Weights of a small mixture-of-experts language model, trained from scratch on English Wikipedia: width 256, 2 picks a token.
Below are experts of layer 4 (counted from 0) of a mixture-of-experts language model. Rows are named router (the router's row for the expert), gate (a neuron's input weights, with its number), up (a neuron's input weights, with its number), down (a neuron's output weights, with its number) and show model dimensions 128-255. Each number is 128 + 24 x the weight over its row's rms, rounded and kept within 0 to 255. Numbers have three digits each.
Before each expert's rows: "comes before" lists some tokens at least twice as common just after its tokens as in all text. This comes from a sample of Wikipedia text that the model never trained on. Tokens count by the router's weight.

# expert 4
comes before: " and", ",", ".", " of", " in", "'s"
router:110151099125116086161115150143123139096149140181167098148166128107099119098118143133135118131120119104139139125118146089124109150113126166155134087117144098094163125133106160136129117146123110123125108114149132138130144095069105103128119119146145109091119177108108144140128158122138186094104131156129145108136126121164161123105108120149154135133166105096111127107155104110165124121139
gate11:135153133144111128175109129114074073104150111108142114123152116093132137125095165107057129160128157126128105136190122114158155183167145109142136140128113114104161119136092156107079129125109088160164126120138120147085116142106112176125108087103164143115161161111106180102132146102121137109090134105124087107162170108159117123143120141133143119120118144122158168092102103082162105157129
up11:080124121129139164118110120127165149126089119088140171145108137111132094107134143133111170148146135118114143154106123153123100106150082132119181146148150118153167102103124134117126164093148129095127069151148105088098114125136124118147102144082157121140124106148137106081135106148167132117124133102098126164124124172126113151135143107139137128168085095161142140130152133154140126121127
down11:137110142127108141083123091108098116159102109102162128100140179124140115099147116157076163135116121108104126105103065174113090131132117151104088126148144126135173144151136123108098124163127130112151129142169101161092152131118131144081152148101173137152154125107122141097145162143170144117097146149153166135154109103092097113153120128164112161141143140167095138165126130111190124110129
gate12:109123113077110123135147145150135147116124100111158101151151106139126102137119128167089114121122168120161118164167108138118128117153077121129163100153138166122138098143155119139134096103142092160090118171141176164181132138102154092178149110117103146070144125136141091111107149118156120116109100148108138133108122095150161117143135111112103115146121143156122100177091081146099136109094
up12:110162152123150083113166162133152152156144127149131141134107134146109133124102135153092178140090158128136117173138066161118134116131136118099118121105126165076164138139127134096118056104146123141126139140124083145150124181081110143110080131150114133115140134141158129072150127114153126114097145158121180140119105130157145108149129116112065136121146132138157128155109099143162150132079
down12:106186135059185097139169073112147130128149127150144144115146128151125168148097135138132171136134112137070144058130137121157141159144089150119153101087153154124111146117106137146104119097147131108156123089125099137113133166124167096133127106125147118115135126107170115129132126137159111154125107159133132101090101123124147135090141147102166101177104121131126155123110174137152152114107
gate13:141115105095108101138162102114127147070146125081166093115169115092153103150109106139139122116169150141103096084133087106093141128070121083148170108131150123151159114119118146138121125152127084117112133104147145105137107156123153134142113146138128137140182163133101112146097160131134135134095129114138125180141147130100111116168133119113140174128134182133100111140154104108110131157148
up13:149106109138132133105152144110156131082118113125123165105159120135121114126136154148129132129179136127100133090111130138120107115111103112154147102124118120100129111139142108112155190162146098083090118146134156111149094140104168117155203093220120109146118159087148130132153153131127148153115106102118125142126105145122189165154148107132105139141147156137136102158144088108130162126165
down13:148159110100114115123074128167099095124150126114086127114127124152131127089130142130131152165112097148147142091141147139178107148122166095137127128094114089135139123131141105150156137179156117169098121132146132140128099121155135112091134163157138079125184098102119138095144146169104135104117118166108138094094135149144110127136107155092131152139120106149122150138118112141129118111100
gate14:138112127152170163189088087100160131114133153169086153112126145121141142174105157119123157115144118119146074150153100124132097117117147121158149121119164156112132118147137134126141145155116129123119123153153120108105145099101141151148100120116109112071156147148143172135109095086156133079092122163140185135160127118144084088132116137171151140157129141133110086149142158195127102118116
up14:116124103166132113089076122131121133062131121079113104112119130180113140098180177103098149084183139088142135158131104129103119140145133156101104097131150133137123112142150173106088112094106122106116169129143147125141115113130135111113129099136117118135136069155113137126146115104145118107140119112108146115080102123116139123138124146177145084132139111120126162121141136129144095106092
down14:148133142120127157131149119135154127139129116115150128082127153175113107128130105167135120110136146136094089113129145135171113132111143124142122126103130106118121137119118187144151177152133159112136188137117102112150175143128142105132134105086111161106147184142089077110146081156160160133120132127132110109124133120126110108094129132097126119175132092122171109095133127148173154127119
gate15:132140083135092159138182145101111092112106116130142129156136159147130126149130163144129122135165151156119107122160131163122133110129100148129117117142139123105145162161100139160137102151136100162108086156113120164149131119103141147141140104156141158071106148071075140120107138110131170089126137112151161094157126093127104136104144133095158154097126157130129117110162104158080103112138
up15:145158129110137097130169102150135193139128121108148094197142151169111175147146141115135092162166121122180086157156137102127109138108115141152142128135156140131096093122157106117142140119101078150139118088137181102106091127101135158119096095158076106113128146152129169109119119163148121162133135122126119124172123151108144102095116144074139137090120156114128125071099113103168116138094
down15:145136094196114123134089185108154157136123068150155128121096117161092110114146104104136139105126166123111151129146168094098152158180162125112176125118129109099153131106152142080135132155092112100163109103117146124139177152112093160125139151123107096103131126124134115147100166134170116130111104130159132125121118157112151143103109146104123129167112107117145146151144101181060153155133
gate16:143167121172114140129121123120139116134094131123087161116133151125130105101127141142156145115137151115161128165107120085113088202145175120131123154144160155136100117139097132147132118126093145124132157120170072105153114114115110154114176145168127106111158119116124170103118100165123131104154124155100085163107156149138158161142127109146137121137172125125143101151102118107099108155141
up16:123110106153134147143145130129111108124118126150152120120183111127113095105144096084153158143143159116187104118154140099152100138123146124107127121108130129165134167132084135113120108100119119099113127134157103141105104126110157122146124116150094124129110123094134143118162115128111142145141105113098117158157139113151147123142110096123151169143118114136085091159144128163138141166165
down16:137136155148156109109108133131122175145135171124094111134156133149141144119162137138086145148127130107140148116117151120132142095134093152152121128095138085145139115149094114140124123112120143128112117119117152084060149135120156096122100141104128136176095134128101157181105143179146130154105104156111144139134135114126104067118103105137122133148117085116101119092142108134157163119153
gate17:114093120142141149126096110126159129128106122112130137131144104104144121145121101122200111131116124161146113162129142100125068139088056123112124121085085125107129116128126127088120102085078144142140182109162116142127141156123111082124147082175095161104163134148137131125093137186126146108079122105169101135117097147120125145130135138146143137158107127184145174160082113130083106130091
up17:116116136081123118149104100104128078113104122132146091104094110087135154116149140070113137175135156100102114143116109130114099136112075095133143104086128127080128141106138109134145138111133111120113113109106066118121147112141173134136125082105159146134135159131136136105138114147104168153123146134118133120147122140114135079114129113159135137105086165091125118120131191117145144116100
down17:083124108154100154100128132123123137131151152143099122111191097146146179134137119157141122146152083141086174079109107113108104146092154138165124085134144136084107087111160115136092167120109085124119133117145138133093156136164117130117136155150134126143137150144137175121103147146149067124122125122136151110128112136097122107123160127148107181084109092116149111149105122125123138169096
gate18:087170097178106156161177077114124118127126158122160131106170159115113134167098145100120132118195089082131128122163157125147123112096138145117096080140139117113112094147161115149159073159127103138183102140136104167113142149149125121117162088135117112121148170145142096127143158145127125129091167147115095092145145151113144103105100112118058082110127118117143142115173138121097137148109
up18:096144101106153111130106120135123071118120154121156145122118128159116132121072134126087135136081148113105123162137104117101126129139122137122137164094110112075123138110158118131134135120143152139135094164146095124066118073128094092135121136120164128121112145152140173118128072137141138111142092142123177145101116149123112122142109145114136142135097137163144182139078126111111119093146
down18:157145097136125140143155121117128216150155128122136125151118147112136141161098116146154092150133115139139128082175092129160096127127135121145108071130160112148150134126124153116152131111111080128141188109074141138165130146084121154116124125115067126074159148125116106135160141153128112139119187080119091107129139126121148098134161085096101110119150119085111102141149105131135108131115
gate19:153121129159096161120104090136089106105117137146157122109108162113101149123170178086146147113116109129105122094143122112182158101109153141142141121153110147101119119145121131176118135104098150133171090119155108152176145130122103117129143155127165181131150122108122173116103105081139173122155110095117093135131132118155127100157099164107103150134138137114145095134113154154164128127124
up19:107144099087108101100161124112140122148119102126107122086130139115118089116134180133152211128127062134137123140117101107164112155165098166131086114130130136160158045124123119161142108121122113151115105148156087144117134129137126154128127157107114116141200103114155103087133137143119123087144145144121117071092097099148154126134119093147132079162109141113165098097169110135162128125133
down19:112155167118154111142110089171161112090121107135090121123112123116146163113179144122119166113091113149123149120100160094142124141119122100141119160138151130134135120107150134117111095148137137154091130141159205134089146179140110118130130116133139152103167158112098109122127078156103098101138117112132115096089120171159158111098170149105140112153128126078156104109139154138118138111124
gate20:124142080132110135138117106133114120121135111081065124129096125102161105158164144158162127137137155122149117160090075147129126114123097133148161131134168131109114103127184083174142109124119133185147102125133123085120189138123152161124103076130123083083126102127098118104149130143113163121126153099126149128159165165119090103134091133103092109108125103111144105136107170112142106132148
up20:102118140144099135131121085110137151126113125145155154111069127170162123120162081106136127194148113110114138129134129171111168153072167106104147107121139089135089126115132088124144096133085134097182109103141137147158127105116143082140072091128074111107134158143151116148122168141140111132096132151109152123105115096159128119145122127089170149115137126092140115098122106131118068162150
down20:145135151108170118114163078129104128178155155155078097116127081175126104125128120098102163159124146125109097149118097119127124150077101134136168089098107093130116120142112109151113106079125123126143090141124143148169078111157138096143113121174107134136137111154147078153092175150095141146135121142138131108124136207112094130120106102145151164085151091145186122121115116108114154115149
gate21:138118111180056130105187134126123099132100117122101118119166153160114168147091114131152165110142087137114114118133138080095137128114138182122116144151110160120114151104169165153098100138119150151118158145101153100102144108132169129134113114190139126124115122095155129137128155130119159136153097189095173170134146165083058100146142119149169111145160144124147131109144142128129145088123
up21:121118115101098127144123149122103134119108128196078073133130136114160151078130110158123137134168124173176129143182123094146141086142144151155098148133110149157154109117128168103151164120174148142187129094091116124131146132100133177103117138144151102113133157108150080172118091122120146092144087116135130124117170126140127111150085134118129148121152169115141098121087130142086154160122
down21:086108159184105118121137132106179112135104085098146116141122124132092119123092067118136147111119116098148129093125156101141096144122110159141144137147131127143148169131146180130101098147144098155118154183102091098108131169139153147129150138158102125122161123106136151149120112192099117132146115100098150171136160156117119123112105123124145132135108147124176132131166125120142107073162
gate22:094074119144100109160095087136116132086124120156132115095071117121126130149139123148169081116142079096140127136129103113172122136128114160132097146128102189113106069136168139147146075140126082167112105149153154096117192110154123106128140129092093095116134136155136118148114119122132154109138132151118095104098103125108123166127155121122085130159143094120132137108153133140150181127143
up22:109148096151119159167045106131156105116094125138139148084110119156113105143147140096105123096171094107140141128125126126106155122089151122142124152141123092085100140094170165132179134124128123099116089091125169120142179131105113112089145144114155137119156140110152123148122168122138135134160161102102139097148097141150140140123141135090150146139109123163119138105094118114138145153110
down22:099142111163148134099094095105163140163135072153114158140139150158108072114183132111080147134149093116130123055129108147105166107102108141139141131130133094167085178098122111135159153122143109107117120151131143141085145157113148114097163164125156132152145164089110108116156144167120132099104129144125151119146102129133105152107112107124151098155133110122140142132095103142105120136089
gate23:105135137105106088105071137120136109142139131084095135135139109160126122089155124172095133158151126112166153175098087154132113090087150116107119172121105125133146118131138115080104129148148140121122188132174162121138130124148134145140085080154139128134144079112120106123146108171146099124137166102113140106161086114118099111109166146166120086124140188132132135121118108095151103140164
up23:091093099143141117143114180147119152153161127134107157145149141087158084093089092107132170102135111098171203151123120148112116105134109117151120138140074123107108101063158123155127099130131121145148148104099121109136146139119133170113123121165166071129154130139132163125120074140157120162116156116148123130106119155119159104149148108111121107111156178136147088098102140086155129154094
down23:106156120131124135139087155098170126103104116126105107128151109170118123126171102154103114123100123140107135116082128136127169100132159125131147145131101152131162129091144150096098113151147152115115135179169134109148121148104172110117146114150106126119125107092106119091130119148111135110143157111124122146153113086147098110105143150093119148101102160128114103123129111114106110107139
gate24:114153150160125105160113126150126132141115176116123122164099125128123106103117125142097133140114098145146158124123173145144135158146124143185103144169142101157140125124172143143157140109099140124107125118113114144132089186102146125168121091100124144156089141086106125147149169124132111096142126130139138103138140175110130136133145128130163166160128143092135125093116116151100114158056
up24:141104118105105074149178172125154104093120119128099139081134122107151138136166088146147149146087096128166138152150119127132102105122123137168126116091075074143154132062106158116106169108140145130158124109110127080132142158132129146111135114077206156142127148111134102096131146095101144131116125116127093087071151097094160110100118161102172157111123106124093134106120151165113125170123
down24:127159136162130124100154114103138135165113100135165133106094167133142108084103111123133117145137120160150117119118159138106151093089140129123140117151093093154142066155090108128160155128140136116104115203157077163146137100142109149154156131120154131110100128107148122124168150150090089138142126125134167165148132090124158143131107144148112144142135080158123144181153120162117117117137
gate25:158096113124122115085098104164124139132082156122123124127130131094093118141115125143151153128127154141102137121183119107112146136174157132158121130121115126129133107076103161116177099127138129179104122145142154144120138135143157118116148109125166137087110143124155137134155088109114127127124136143096167167121085159171119130097106140134179075112133139148158097127135108129131130141126
up25:169127153114125138075114142146101117137093132141121126151135119108086096163131084120115148123111130100114130133153116133098145117132122159145135172096136119161095163106141195111119139122106104155142124146111152116128120105182128055100184088123162092138130168121094095128126141141125137145117122124134162155168109151143156131090128113084171084124193138141138159115143110128119131149115
down25:087167182132123071122140144147160116163139116187163114216105115152086169123158130117107115099083112106129132174110178156126142121136113105116130145179157147113137157153135116192126121155107108094119124110126136104148160127120126152141133109161086129152118122131104099150121138156118111145161131152142120110130128130124149138131116102149097113180138145121088109106099132142121147120081
gate26:124127110111129144189107140143104149133121140120114148136110143107135123111150153149067128129121138101141148132131144143145157126113129139128147141134121090152087123109158117143084163154148130133119109191126101145135113143084119142164128143107151141142113141160146121121133058150157112111145115086112135093115043163117129141123107160137098092107113162124136114105138123100107158126103
up26:109123142113098165164147170110111118123171161162113093128135130149070112140074125138169107182112131163118147136128111107136083118117127161121101101085116154110170116115133129144134112114083143097092093148113098109154128131126129112130091116130153147150141145103174118112137138118105100098108216140127106109144149095097151138134115099123112116146136135142133118178136092151172132152177
down26:105131127116189141108146127128148124104101097157137134148141145179132126098119138120144098110128138126132091141123101087139110106128120132113151101111132114089120126139113136110134125103162114146112128137130128143139122112166142114100093137113099160128154113127153135107088177146136137130130146137114142106187164082153138114116140115136144113098141056155198109140177142108104139155209
gate27:126131169079090124139105164105144111083143143142137106162078165130130145121086106097172132152163091078085150151127132124144121098161133130120157161137155132151139109146145092165110096142115173130104167140109126147163124119196136154122114156131151132124134125120126107084121122113147110108155152143128129156085106102119156120168107098140114155140168135174117158113137184126126119133132
up27:115156140137090162088119108146102122141121137081125106096152168126155137123159148134107089167119105138166117126123129161128144110108142129178129112137140165113100157101139117126134114124197143116054152170136113136123144117121147095149151109107089159080116134133097091104136139149127128107157108105125168126148134132118110100138121094125127141093124097115161128113102146112145076143142
down27:152100157104145027156163093106119135134149159137137087116125109174100101124094159147163115132113142115116115132131150142142134123128098139095144097112109182117130132153128097146129154166122133112122137118141101120147165103108146130133113132071131109153122129092139110124124130087149138150130133133079124151074132132163138153123167127149125124151134101197142159156126151122135164118117